Experts of a small language model.
Size: 12 layers, width 192, vocabulary 32768, 32.9M parameters.
Experts: 128 experts in each of 12 layers, 32 squared ReLU neurons an expert, 8 picks a token, a sigmoid router.
Training: 366M tokens, 5585 steps.
Below are experts of layer 2 (counted from 0) of a mixture-of-experts language model. Rows are named router (the router's row for the expert), up (a neuron's input weights, with its number), down (a neuron's output weights, with its number) and show model dimensions 0-191. Each number is 128 + 32 x the weight over its row's rms, rounded and kept within 0 to 255.
After each expert's rows: "mostly gets" lists some tokens that are sent to it at least half of the time; "comes before" lists some tokens at least twice as common just after its tokens as in all text. This comes from a sample of Wikipedia text that the model never trained on. Tokens count by the router's weight.

# expert 111
router [ 92 160 186 130 164  81 143  92 144 116 110 130 104 145 145 101 106 112  93 131  87 162 176  91 147 101 161 121 161 126 146 125 146 118 134 135  88 179 114 150 106 107  95 109 125 101 104 100 178 128 109 102  92 128 136 151 112  87 151  70  96 180 183 115 113  88 117  99  89 165 153 123  91 153 122 128  84  95  98 133  77 119  95 171 115 132 111 140  91 140 103 167 129 121 154 165 167 186 122 110 154 153 105 142 177 148 127  93 127  98 158 169 156  70 106 130 120  79 132 144 115  86 105 144 122 126 112 141 106 197 146  71 101 206 116 161  74 126 130 124  63 132 118 112 137 136 201 145 116 108 144 129 137 132 132  83  98 161 167 123 126 129 114 202 141 113 198 114 164 145  57 101 100 193 112 145 127 150 180 161 133 147 139 141 127 192 143 181  71  87 252 145]
up0 [123 102 158 133 145  74 131 156 116 122 125  88 139  86 109 100 127  54 166 121 142 120 119 143 153 134 133 109 131 144  76 116 162 196  97 170 179 120 114 143 111 169 156 116 161 105 148 152  95  86 147 143  67 154 119 172 133 144 116 125  94  78  77 127  76 196 173 131 142  93 168 143 111  69  85 142 149 115  86 165 189 126 116  96 142 134  60 147 142 114 115 114 173 132 114 113 141 107 171 193 135 104 185 197 197 105 153 133 122 111 135 166 140 129 132 142 153 167 145 138 119 149 150  45 154 162 154 112 113 151 120 188 192 133 182 111 153 133 121 124 142 103 168 129  69 111 133 157 186 148 129 151  86 170  57 145 150 123 155  97 146 178  53 149 137 123 129  51 129 163 142 123 181 100 144  95  97  54  97 127 110 105 134 142 157 111 150 110  95 112 115 113]
down0 [ 99 135 106  48 180 134  69  65  91 174 132 113 100 188 146  60 103 117 140 153 127 132  61 157 150 130 105 120 103 113 142 158 110 125 122 118 175 155  52 145 122 138 134 135 141 113 164 121 152 153 164  86 219 156 161 155 124 164 155 113  80 130 134 122 142 126  87 160 148 106 160  77 129  86 138 192  84 129 132 110  94 172 107 102 164 119 152 138 107 120 106 159 127 116 128 116 127 151  96 141 165 108 160  34 126 168 108 154 138 183  73 109  77 116 137 155 134 155  57  91 132 121 115 127 112  68  91 100 151  79 127 130 126 143 115 166 133 125 101  97 155 123 159 112 155 182 125 185 169  88 120 101 154 154 151 158 139 158 100  86 179 173 159 120 156 129 150 166 137 108 147  96  95  80 187 161 116 109 109 135 157  55 149 107 131 137 106 213 102 111 110 136]
mostly gets: "16", "11", "14", "97", "23", "96"
comes before: " |", "–", ".", ",", ")", " |\n"

# expert 99
router [131 151 122 145 160 171  82  97 127 126 151 134 112 132 206 118  88 116 183 167 121 109  70 114 103  81 144 149 130 118 123 131  89  98 117 118 137 152  73 160 107 131 154  75 165 123 140 126  98 119 140 144 143  91 137 135 157 118  92 104 121 150 111 107 143  97 149 125 163 128 146 119 111 147 127  95 127  68 149 173 187  96 157 179 217 128 125  74 121 150 126  61  62 115 142 116 174 131 181  95 131  78 128  93 139 127 165 118  99  88 203 133 151 126 142 171 116 106  67  87 113  93 127 158  81  81 129 163 116 104  43 147 155 130 175 195 170 124 154 144 108 137 153 157 130  95 119 153 106  83 115 163 167  94 121 115 117 168 126 151 178 105 135 182  88 128  67  73 102 137 199 172 155 143 168 108 141 122 158 141  94 132  34 120 130 155 139  71 120 106 130 149]
up0 [189  65 127 160 141 134 119 137  58 141 160 156 126 108 102  65 154 124 154 106 103 145  94 184  96 117 117 170 117  97 101 137  95 122 120 111 163 159 138  82 112 150 120 118 116 107 208 174 132 111 166  46 103  81 111 125 113 158 131 124 171 187  92 152 156 114 147 111  89  95  67 172 124 135  96 113  90 198 118 170 128 124 200  76 158 139 134 140 159 139 153  91 134 179 125 179 151  94 149 117 138 133 106 105 100 117 134 102 110 104 140 126 119 111 145  75 110 116 106 186 187 146 175 118  92 111 213 175 124 151 176 141 105  95  59 133 131 123 134 194  62  88 116 174 125 128 156 114 122 113  93 165 172 116  82 145 121 191  39 120 150 102 138 166 129  97 163 115 137 127 139  67 145 131 149 151 130 130 134 141 138 148 114 116  77 104 121  97 137 119 145  81]
down0 [109 161 152 129 132 129 140 109 193 122 125  74 156 170 119 170  97 134 124 183 116 116 179 102  70 101  90  59 118 120 175 121 151 111 179 145 100 125 144 115 151 105 112 134 164  92 109 121  98 145 141 133 117  80 160  59 152 179  90 153  90 166 120  93 196 117  81 133 123 136 172  85 146  91 134  90 152  87 161 129  86 148 110 159 117  86 113 116 157 166 120 135 151 156 151  89 149 107  98 165 136 126 178 210 153 202 131  99 150 165 183 178 143 144 158 149 133 112 181  90  41 155 104  98 111 145  85 149 108 135  67 112 143 131 100 159  85 131 131 122 120 148  68 187  99 113 115  81 107 107  93 133  93 150 130  78 103 118 172 139 162 152 126  99 126 113  88 172 201 124 139  61 116 112  80 168 174 106 138 129 129 121  88 107 151 122 135 181 136  91 143 128]
mostly gets: " on", " in", " In", "In", " into", " between"
comes before: " the", " a", " his", " their", " this", " its"

# expert 13
router [121 176 114 103 167 168 148  91 185 120 163 134 147 128 130  97 112 185 156 154 110 156  93  91 113 201 139 170 125 144 101 128 104 126 114 130 117 149 131 100 114 109 124 103 160 176 179 110 151 126 140 154 151  97 149 135 146 130  90  95 119 113 142 133 159  45 120 145 171  64 237  95 109 146 149  76 140 109 162  63 191  92  83 165 176 139  94 184 143  97 166 174 154  94 106 106 150 144 141 106 113 163 137  99 145  82 133  99  98  62 101 135 117 106 127  86 157  95 160  83 143  99  78  90 116 121 117 112 106 139 149 132 119 153 119 154 120 164 137 143 124 153 110 102 139 151  66 153 111 110 151 135 134 196 143 134  68 164 161 102 176 154 193  94  93 181 126  65  68  80 137 112 108 141  80 181 122 149 134 159  90  96 129 129 106 150 161 176 141 102  92 158]
up0 [123 102 176 106 149 165  90 133 116  75 160 118 120 167 148 175 117 140 167 103  87 153 140 171  92 114 105 139  76  78 133 132 123 132 107  99 169 176 138 165 146 167 160 156  92 125 131 126 102 126 142 165 168  49 130 141 144  89 131 185  58 107  95 115 142 133 115  96 202 150 152 171 116 113 109 129 133 144  85 118 161  98 181 157 104 130  79 141 140 143 183 168 143 137 114  84  98 185  68 171 164 123 169 115 162 145 135 154 159 128 105 174  92 105  63 139 101  86 136 103  71 153 125  96 138 149 146 138 175 102 162 111  89  79 123 110  74 148 112 143 144 153 112 139 108 157 113 184 151  55 113 134 123 176 110 171 148 121 167 139  74 129 139 206 147 152  75 138  58 117 155 113 146 147 161 132 136 150 114 109 159 118 127  45  92  99 142 121 187  83 176 133]
down0 [120 119 143 145 222 149 140 124 160  98 166 144 156  97 142  94  78 118 108 109 143 160 134 107 114 135 135 118 151  71 155 159  82 168 104 111 118 146 138  69  98 135 154 128  93 185 132 122  93 172 108 122  72  75 163 158 108 149  31  99 153 144 106 113 131 190 120 129  99 128  94  93 152 126 161 115 115 122 148  92 145 123 103 124 128 185  77  99 146  56 107  97 165  85  88 114 118  93 173 151 108 113 172  90 125 125 140  96 127 131 155 194 156 162  85 148 186 108 208  96 151 101 174 137 120  84 144 134 160 133 132 130 152 184  99  87 180 155 111 137 111  92  76 144 135 128 149 153 136 111 139 127 155 113 140 148 104  87 158  96  62 129 139 162 136 146 131 138 175 149 116 123 141 186 107 214  90 125  80 113  26 153 153 139 174 105 121 160 107 132 127 158]
mostly gets: " company", " group", " structure", " house", " band", " site"
comes before: " of", ",", " in", ".", " and", ".\n\n"

# expert 28
router [133 153 108 106  91 152 121 122 126 172 129 157 120 128 140 124 130 116 171 160 102  80  47 189  99 111 161 199 148 132  92 179 116  90  94 161 136 144 100 168 135 122 140 104 145 153 107  62  92 171 112 151 145 100 129  61  61 156  59 118  78 122  83 105 160 157 148  97  81 113  89  88 122 148 125 142 168 107 145 113 180 104 119 183 164 168 149  67 117 160 162 134  65 116 148 141 153 169 152  95 148  80 152 140 130  81 139  90 113  83 102 123 113 124 142 131 126 150 123 187  89 120 108 178 100  77 115 107 134  88  83 151 130 138 127 148 163 160 120 100 117 172 182 154 136  96 169 164 100  98 129 178 172 155 124 112  94 148  87 145 172  95 117 139  86  77  78 115  95 178 117 136 166 173 135 100 135 150 143 112 146 141 134 147 170 172 151  64  84  86 179 174]
up0 [158 127 146  91 109 154 166 128 113 176 119 133  62 119 168 108 158  91 103 142 107  78 178 181 159 196 148 128 117 129 100 137 100 118 155 151 145 154 173 102 143 108 154 145  65 181 135 129 164 137 124 145 115  57 176 135 128 153 109 151  76 129  92  99 155  77 172  87  82 126  89 152 196 122 104 158 136  83 173  60 155 105 165 121 171 129 133 176 113 172  94 172 153 153 148 147 141 159 121 135 148  92 182 167 157 110  83 137 149 121 186 113 198  79 137 161 137 175 150 199 131 151 113 106 122 146 125  55 162 127  90 123 108 126  70 144 115 148 113 155 146 124 143  77 117  82 163 121 125  68 130 114 139 130 103 142 161 122 114 141  96  66 121 126 150  87  80 110 151 146 146  80 140 145 123  43 135 128 138 125 161 101 148  97 165 150  95  76 181  92 151 105]
down0 [144 129 110 128 101 102 147 170 156 146 104 162  78 199  62 128 118  97 112 138 149 171  50 101 148 125  81 141 167 187 120 110 151 134 132 128 171 145 108 180  95 124 124 165 151 133 113 111  93  91 143 126 104 176  78 149 162 153 152  91  85 136 158 141 148  87 108  71 176 172 117 101 133 162 128 137 147 138 120 199 104 173 131 104 127 151 137  98 115 135 114 111 110 148 132 133 106 139 147 159 103 132 106 181 114 127 183 137  94  97 169 135 113  81 104  80 133  70 125 123 113  77  73 135 139 131 140 108 142  71  86  94 105  68  98 125 163 178 138 175 118  84 145 108 200 124 115 145 104 158 185 117 146  70 199 111 119 171  63 127 127 111 132 127 135 151  81  47 159 126 168 197 113 133 167 173 132 184 150 144 110 185 134 130 163 137 139 132  61 128  89  95]
mostly gets: " on", " in", " at", " In", " of", " de"
comes before: " the", " ", " a", " his", " their", " this"

# expert 89
router [122 151  97 114 135  88 177  88 153 112 125 116 169 123 118 127  98 145 159 130 107 143  92  88  80 168 102 164 125 148 109 173 139 130 113 116  92 135 125  72  61 112  87 123 161 166 112 125 107 142  88 119  92 115 164 164 152 150 107 135 168 102 195 117 140 133  69 144 190 108 143  75  93 137 145 160  90 116 158  94 161 104 109 182 193 155  82 106 142  94 149 176 155 118 175 147 172 128 152  98  95 154 129 112 185 121 158 118 103  82 143 127 125 107 127 156 138 121 198 112 154  82 121  95  88 121 109 175 153  91 104 123 126 158 187 105 127 155 157 107  74 190 151  86 126 114  97 190  85 117 155 193  93 186 187 131 129 119 135  85 142 152 143 170  97 114 162  92  84  98 131 134 132 177 118 120 110  96 124 131  97  54 112 117  45 142 127 203 146 187 143 158]
up0 [ 89 122 186 151 115 150 136 120 156 115 148 109 133 201 154 166 138 113  88 139 152 127 184  55 200 116 112 124  99 128 105 102 129 124 118 161 101 158 131  53 147  87  90 152 107 143 159 117 130 105 114  95 140 199  77 135 152 130  68 117 134 113 123 138 177 121  82 142  95 126 151 129 166 144 127 150 168 147  80 156 154 180 139 175 156 163 143 130 156  96  90 173 169 159 171 129  96 174 118  77 145 145 123 166 126 136 158  77 123  24  70 175  62  77 103 130 115 114 163 110  61 155 105 165 121 142 142 124 156 146 154 144 104  79 114  91  81 106 108 119 103 137 114 136 103 190 110 171 175 173 157 105 142  83 107 124 125 136 136  63 147 133 189 164 115 164 101 148  97 102 148 167  91 114 101 118 156 168  83 119 111 113 124 120 126 143 115 130 143 141  75 199]
down0 [105  74  89 145 124  79 173 115 122 109 160  84 109   1 148 140 136 117 128 174  93 157 107 160 120 199 138 171 166 129  74 128 144 162  94  82 178 139 119 174 106  79 138 150 120 131 136 128 153 121  67 110 108  82 138  63  36 167 151 122 111 124 127 118 133 151 149 140  66 126 147  67 136 147 100 167  83 137 108  96 133 114 123 150 104 146  58 129 187  82  95 190 134 123 126  78 157 176 107 162 155 134 128 144 135 152  95 136 112 165 192  93 152 135 160  73 169 160 141  68 133 114 158 156 135 152 170  97 170 133 116 151 129 176 159 120  84 161 134 129 152 168 100 114  86 171 158 198 167 155 157 157 129 122 132 130 138 120 118 136  56 158  93 148 159 111 150 136 143 123  89 129 150 146 121 169  79 126  93 166 133 133 100 101 131 112 120 118 107 128 129 151]
mostly gets: " music", " information", " film", " votes", " video", " code"
comes before: ",", " of", " in", ".", " and", "\n"

# expert 54
router [117 151 119 121 145  67 105  98  75 148  89 160 147 143 146  74 114 166 110 142 138 110 123 142 151 101 135 163  70 141 166 108 170 134 126 134 148 160 160  80  83 178 193  83 179 173  66  83  92 106 139 135 115 109  85  93 158  77  79 121 114 127 100 130 105 102 101 108 149 189  66  88  64 127 151 166  70 144 139 158  75 127 113 111 107 132 165 138 194 137 136  95 196 112 143 172 113 107 114 125  76  97 155 163 141 141 182 119 154 112  85 100 143 111 171  84 127  74 109 112 161 126 101 163 148  85 109 165 122 113 171 139 157 101 116 105 159 163 121  81  82 150 115 144 135  97 115 131 105 105 159 139 161 137 105  73 105 157 170 155 139 118 141 154 110 114  66 143 152 171 126  81 184 205 135 146 127 128 181  76 127 159 212 139 108 153 176 142 147 118 147 133]
up0 [124  90 124 104  95 155 131 118 124 147 114 113 146 122 191  43 141 160 110 110 125 128  83 186 120 123  87 132  98 147 129 149 112  99  86 158 164  24 130 115 115 145 141 167 156 120 143 149 166 180 155  97  53 110 113 112 159 130 176 144 138  80 138 105 179 123 130 142 182 135 118  86 154  92 154 186 106 147 147 111 149 112 174 127 150  93 125 142 119  61 137 132 150 156 153 116 130  91 174 156  84 122 120 172 124 180 146 118 147 164 159 101 117 106 182  76  87 141  78 131 125  92 184  81 153 109 146 162 146 127 144 140  70 122 156 178 159  91 129 185 155 100 104 102 112 123 199 101 109 121 136 175 152 104 127 138 102  71 161 129  76 131  84 105 132  65 173  84 155 103 171 104 106 116  51 154 165  73 138 133  79 133  99 150  78 162 132 122 105 140 172 137]
down0 [134 204 176  98 102 136  95 173 105 134 117 159 110  61 109 153 168 107 116 135 127 152  74 153 165 192 113  70 126 136 176 162 125 167 100 153 178 108 110 157 143 106 219 130  88 153  76  91 105 109  99  84 172  94 111 125 177  90 148 141 150 157 136 156 137 175 146 101 143 114 161 153 124 152 142 123 147  43  96 154  39 116 123 116 126 119 106 131 154 179 114 104  96 125 126 179  62 125 144  96 172 163 136 128 129 170 141 107  89  54 141 103  96 144 147 131 115 158 149 151 101 108 156  99 116  87 122 107 165 100 118 117  77 187 166 131 131 168 109 137 125 139 136 156 146  83  75 128 124 125 142 112 109 143 172  52 101 148 121 111 189 118 112 143 127 151 108 130 121 130 153 136 151 131  45 117 115 168 127 188 117 193  91 119  90 159 105  65 154 135 107 136]
mostly gets: " used", " called", " known", " held", " received", " played"
comes before: " to", " by", " in", " the", " as", " on"

# expert 41
router [110 145 140 145 113  83  91  87 119 188 146 141 155 111 122  89 118 139 174 173 116  87  91 154 131 132 153 152 177 103 142 148  82 107  84 217  67 147  79 139 215 160 145 100 159 162  91  70 106 128 110 146 137  90 169  79 108 178  91 129 119 158 154  59 175 135 102  57 154 142 127  72 131 122  97 124 114 107 135 138 142 149 118 134 114 169 144  64 129 111 145  96  52 144 176 119 136 109 128  92 187 118 138 102 148  93 137  95  84 133 169 100 191 107 122 147  78  94  88 123 160 108 143 180 130 106 111 156 141 104 112 155 143 129 148 147 172 156 158  87 142 181 162 149 146 115 202 124  85  88 142 159 170 133 143 113 101 116  83 186 166 148 118  89 104 119 113 147 132 165 113 121 120 176 132 121 114 170 175 190 132 145  76 129 136 135 173  94 115  89 150 140]
up0 [140  77 157  38  84 139 125 125 120 150 102 126 109 186 143  84 188 149 152 132 164  65 116 161 108 142 135 151  63 146 135  94 145 131 157 117 200 108 110 133 168 130 123 132 134 137 171 140 139  95 176 146 139 127  64 191 136  79 107 143 122  60  77 165 122 178 201 162 152 108 125 158 168 127 100 149  69 142  76 150 163  99 206 134 105 156 122 122 180  76 108 116 161 137  95 125 136 101 131 137 172 132 118 110 134 107 143  83 129 139 138 189 105 140 152  94 117 132 101 120 131 149  66  54 161 120 179  72 131  88 102  94 102 146 155  89  89 119 122 139 123 138 152  84 116 145 184  96 204 110  91 139 147 151  74 126 143 131 156 123 116 170 122 133 132 146 107  81 169 120 135 164 179 115 120  94 169 134 122  84 139  96  93 116 104  93 117 121  93 162 145  65]
down0 [138 130 166 182 166 138 143 142 148  71  96 120  88 147 146 125  95  86 130 116 103 130  92 116  75 145 100 102 178 133 164 140 121 148  64  65 158 178 118 114  93 155 131 143 110 163 152 147 117  89 139 116 153  71 131 155 103 215  79 157 181 100 165 117 142 146 163 109 135 120 151 115 167 127 106 172 112  51 148 132  96 155 166  97 178 139  71  44 142  62 214  49 123 182 134 152 153 150 104 166 159 100 106 138 153 120 161 103 114  86  83 128 152 102 119  89 176 175 149 140 112 160 110  94 150 119 156 138 132 121 152 152 131  91 152  86 116 149 142 135 151 159  50 102  70 157  88 128  93  77 151 181 115 105 128 140 153  92 154 133 166 156 145 126 156 145 101 137  99 131  95  86 106 116  91  84 128 158 141 151 177 136 136  94 146 131 122 105 132 167 138 182]
mostly gets: " in", " at", " In", "In", " during", " February"
comes before: " the", " ", " his", " March", " this", " October"

# expert 0
router [148 148 102 193 196  91 118 102 126 125 174 143 136 115 108  99 107 137  93 158 102  79  94 151 110 123 117 107 144 108 164 124 179  99  90  88  44 140 200 107  85 168 151  61 145 154 131 100  60  93 152 165 137  91 145  51 148 112 108 133 128 160  96 131 124 140 105 142  91 188  86 115 108 138 103 151  71 123 148 139 148  88 107  99 146 157 164 117 112 154 125 164 139  89 159 127 169 105 164 107  82 154 170 157 101  94  69 109 137 143 145 115 146 105 206  94 101 117 134 131 117 158 115 149 135 119 110 184 109 164 220 170 179 125  88 142 120 167 142  94  88 112 137 161 157  81 155 140 121 134 169 135 136 152 153  73 141 153 162 114 118 119 146 161  99 109 108 171 123 155  41  95 155 171 145 107 122 112 165  98 103 177 189 156 172 147 145  93 164 117 120 142]
up0 [ 97 122 135  45 161 149  95 130 140 183 129 171 115 148 105  93 164 151  86  90  70 169 147 137 140 122 146  50  73 113 176 165 151 141 138 136  99  56 171 148 152 139 140 157 110 112 116 158 129 122 116  76  93  85 119  86 127 215 102 104 140 146 137 112 142 106 142 102 115 142 154 148 162 133  99 112 126 152 145  77 109  94  84 165 120 157 110 133 113 125 105 135 156 160 110 148 126  70 151 168  96 156 146 133 137  97 154 151  70 139 143 165 101  68 112  51 111 128  95 138 105 157 139 149  99 123 175 146 164 157 141 140 213 117  63 118 117 153 157 134 136 113 131 119  96 131 134 120 181 144 128 215 115 143  86  84 139  79 183  77 153 153 148 156 112  77 138 181 138  81  84 119 149 192 122  80 195 129 133 151 138 134 138 111  95 120 163  94  95  66 125 154]
down0 [ 94 111 172 154 148 132 130 139 100 186 127  95 111  73 132  88 102 111  82 131 147 104 113 129 104  79 158 134  98  25 109  99 122  99 112 121  78 139 111 193 187  95 119 121 139  99  64  59 133 123 139 117  93 109 196 101 165 125  67 120 115 130 118  98 172  77 155  98 150 141 132 162 134 143 117 165 137 105 130  86 140 136 164 138 103 178 120 141 104 155 155  86  19 144 177  93 144  98 157 109 130 140 161 182 132 141 173 114 118 126 142 113 108 128 156 161 113 180 144  96 135 145 131 190 139 182 108  78 143 108 156 111 121 106 136 154 192 178 158 111 188  92 141 188 136  95 121 133 108 201  72 154 101 134 151 123 149 150 145 157 126  91 160 147 136 156 150 128 122 113 159 143 138 149 137 160 131 133 103  90 111 154  81  53 154 133 158  89 122  76 118 192]
mostly gets: "====", " Born", "See", "=", " take", " played"
comes before: " the", " to", " by", " in", " a", " on"

# expert 98
router [104 150 104  84 151 149 126 131 143 190 117 124 143  95 187 110  70 155 134 170 152 126  80 135 123 172 121 167 128 129 119 166 117 113 129 124 119 128 157 130 119 144 122 130 147 146 118  97 125 121  81 213 103 164 124 110 195  93 109  94 152 147 179 173 158  59 124 153 199 146 163 138  75 169 190  51 127  86 151  79 104  92 131 201 121 133 137 151 130  39 165 120 122  65 118  93 161  98 179 125 145  88 173 151 113  94 143  86 128 138 147  93  97 132 110 169 125 147 129  59 109  91  88 155 116 157  97 112 166 141 118 121 114 161 184 114 135 135 162 137  98 116 103  99 135 116  71 170 127 123 139 123 144 110 127 111 131 168 199 133 164  99 119 167 126 186  99  87  87 132  95 151 153 126  92  96 128 130 193 127  86 126  95 198 179 122 108 141 175 129 168 140]
up0 [189  85 127 126  95 171 138 159 118 122 138  77  93 147 142 146 183 105 200 139 197  92 124  94 110  96 171 145 127 125 159  82 133 165 135 108 117 118 109 119 120 144  84 159 116 145 164 110 149 124 122  97 158  81 122 108 110 168 135 126 133  94 132 170 137 203 175 148 116 160 181 153  98 124  99 134 187 168 129 144 152 142 161 123 130 110  80 150 154 155 115 109 165 190 127 100  98  98  50 173 133 121 127  90  99 145 122 180 123 161 125 156 153 133 167 166  79 126 106 178  76 148 100 122 148 164 123 124 174 135 116 113 153 111  81 127 104 156 100 196 151 178 112 118  82 132 146  90 159 112  49  91 114 116  80 132 113 120 174 148 114 167 112 223 132 111 162 136 157 173 138 155  72  32  85 137  85 150 109  86 133  97 160 126 168 104 144 129 129 158 134  78]
down0 [125 100 187  75  84 117 135 143 143 136 150 152 103 130 112 140 173 102 159 127 114 130 178 100 193 139 176  96  90 123 102 174 108 137 153 139 129 131 150  85 120 149 139 143 156  98 120 138 188 135 106 177 124 143 117 101 158  96 129 145 118 121 167 118  31  83  72  97 102 109 172 128  58 169 105 110  95 164 128 100  93 164 141 138 150 150 127 102 118 147 127  47  91 119 131  89 100 140 111 106 109 179 113 137 173  84 113 122 171 112 137 122 112 110  92 119 140 141 149 105 133 155  80 160 135 108 176 102  95  92 110 121  93  74 101 145 178 185 151 146 124 116 145  50 105  88  52 197 199 119 158 131 157 172  88 110 188 147 162  67 141 114 111 167 178 108 138 153 147 153 138 157 178 159 163 142 160 122 108 165 111 121 177 147  58 127  76 152 141 165 114 110]
mostly gets: " died", " started", " began", " can", " entered", " became"
comes before: " the", " a", " in", " to", " that", " by"

# expert 6
router [ 94 173 121  85 137 145 119 151 145 163  58 152 128 120 180 127  96 172 155 136 112 115 105 153 122 130 131 162  99  65 120 153 127 137 137 104 131 159 147 170  96 156 146 108 162 194 155 126 142 129 108 147 163 108 100 132 184 156  61  79 153 124 159 123 156  74 128  71 156  74 166  98  87 174 148  87 113 115 119 144  96 114  97 157 161 126 164 138 159 153 158 155 151 137 131 119 176 175 231 130 146 118 168  71 124 104 193 105 130  83  70 114  91  85  56 122 128 101 195  72 143 152  63 119 129 123  96 132 152  74 182 144 163  77 144 101 123 110 142 115 207 110 134 113 148 114  70 162 120 134 142 123 121 125 100 135 116 177 144 128 154  81 167 155 115 120 131 120 122 106 117 111 172 111  90 171 130 164 163 101  95 151 151 208 163  94 126 131 111  96 145 160]
up0 [102 111 137 153  93 134 150 123  83 114  90  94 140 138 117  91 169 130 106 143 134 162 128 134 122  74 161 126 123 100  99 150 182 147 153 114 182 124 140 137  66 104  91  68 106 208  80  71 157 144 174  80 140 129 116 123  85 129 137 173 125 108 116 103 132 152  71 124 146 106 108  50 115 113  39 175 175 131 136  79 118 183  62 144 110 133 157 113 116 123  82 133 108 113 101 144 135 109 150 147 123 113 154 114 116  97 121 119 157 131  26 149 108 148 104 172 155 133 142 134 132 135  88 115 176 148 142 166  81  76 147  97 183 116 141  51 195 123  76 173 131 156 151  82 120 131 116 130 163 140  68 167 104  98 123 176  64 101 150 151 154 142 173 105 106  86 112 184 134 107 156 122 150 137 118 103 125 148 111 141 190 123 154  73 170 141 114 173 135 144 166 161]
down0 [140 142 144  69 185 100 103 132 155 218 171 157 137  96 146 151 106 101 117  59 104 109 178 151  61 116 141 101 135 156  88 111 159 140 172 158  81 116 117 174 180 211 147 186 142 178 142 121  83 150 157 106 150 161 188 103 156 172 141 131 134 117 141 104 134 150 101 120  73 125 154 156  89 164 125 136 119  65 199 150  89 160  43 134  97 110 117 111 108 138 111  97 175 154 145 136 172 143 161 157 119  98 128  92 148 113 175 113  73  94 129  88 119  95 114  96 117  97 131 109 123 167 140 102  84 115 172 151 122 129 136 137 138 163 134 164 163 161  81 133 171 114 143 162 107 107  87 114 134 178 150 158  81  96 119 144  69 115 138 142 126 127 109 135 111 120 115 136 200  70 152 159  93  89 109 105 171 117 101 116 149 122 150 121 127  76  62 124  62 122 160  99]
mostly gets: ",", "),", "\",", ".,", "',", " ,"
comes before: " and", " the", " The", " which", " but", " a"

# expert 64
router [108 144 113 176 102 112 174 122 147 149 141 165 148 174 123 134 116 130 156 140 102 156 107 122  97 179  83 112 100 100 149 165 151 105 113 103 116 113 108 127 121 193 141  84 123 182  29 112 130 158 106 157 158 133 145  51  96 152 114 119 103 115 131  86 156 124  96 115 143 121 121 120 109 155 126 187  84 132 167 106 119 115  98  55 159 189 140 104  50 155 179 105 111 115 156 200 172 156 103  88 119 127 162 166 152  42 161 126 137 106 176 127 126 152 116 126 171  97  94 186 151 122  96 138  99 103 107 170 119 135  87 138 104  94 156 154 139  93 122  87 136 123 107 148 154  76  90 200  85 124 161 189 123 197 179  94 105 121  84 153 124 111 155 154 138  65  84  70 134  98 170 112 101 127 174 112 145  73 101 135 124 165 154 128 106 150 165 127 152 102 120 153]
up0 [118 126 151  97 168 146 100 159 107 163 108 104 111 172 136 163 124 138 136 110  78 166 150 159 168 179 153 134 130 123 131 123 146 146 156 135 177 146 120 157 128 165 103 106 110 196 137 156  69 143 148 161  95 140  97  90  92 128  95 161 138 120 143 185 117 118 139 126 132 122 142  89  89 110  67 107 132  67  86  46 114 148 157 132 121 131 105 156 113 146 165 130 131 139  55 153 131 138  74  94  89 148  80 161 148 135 188 131  72 122 110 172 120 127 144 203 115 137 114 169 115 127  44 155 132 183 128 107 184 126 114 124  75  63 127  95 160 126  82  81 142 120  61 123 121 193 146 126 139 109  58 136 107 147 117 113 177 108 172 163 135 176 182 192 137 125 138  83 185 146 108 184 150 159 127 139 154 110 118 133 154 130 138 123 111 114 142  38 130  68  96 164]
down0 [137 159 116 173 164 117  79 130  86  47 154 119 142 121 155 115 177 109 107  86  93  84 134 155 102 158 113  84  90 123 173 146 136 133 177 136 131 145 141 114 125 126 136 167 173 141 150 154 131 139 134 215 157  81  97  92  80 103 133 149 116 126 156 162 154 125 109 135 123 175  85  73 118 120 118 101 143 134  57  94 138 164 108 182 149 131 197 137 167 154 131 122 144 106  92 116 136 127 152 138 106 136 136  99  51 197 143 135 160 182 166  95  93 114 139 153 159 116  82 115  86 165 123 109 134 150 142 135 156 116 108  72 145 118  83 158 116 121  94 144 135 126 136 156 125 136 126 128  95 118 141 110 132 117  47 127  76 101 134 130 160 163 137 112 142 134 114 122 152  97 121 186 163  73 124  86  81 199 148 185  34 131  34 180 140 184  79 119 102 140 135  80]
mostly gets: " January", " December", "-year", " kg", " October", " minutes"
comes before: " ", "0", "00", " to", "1", "2"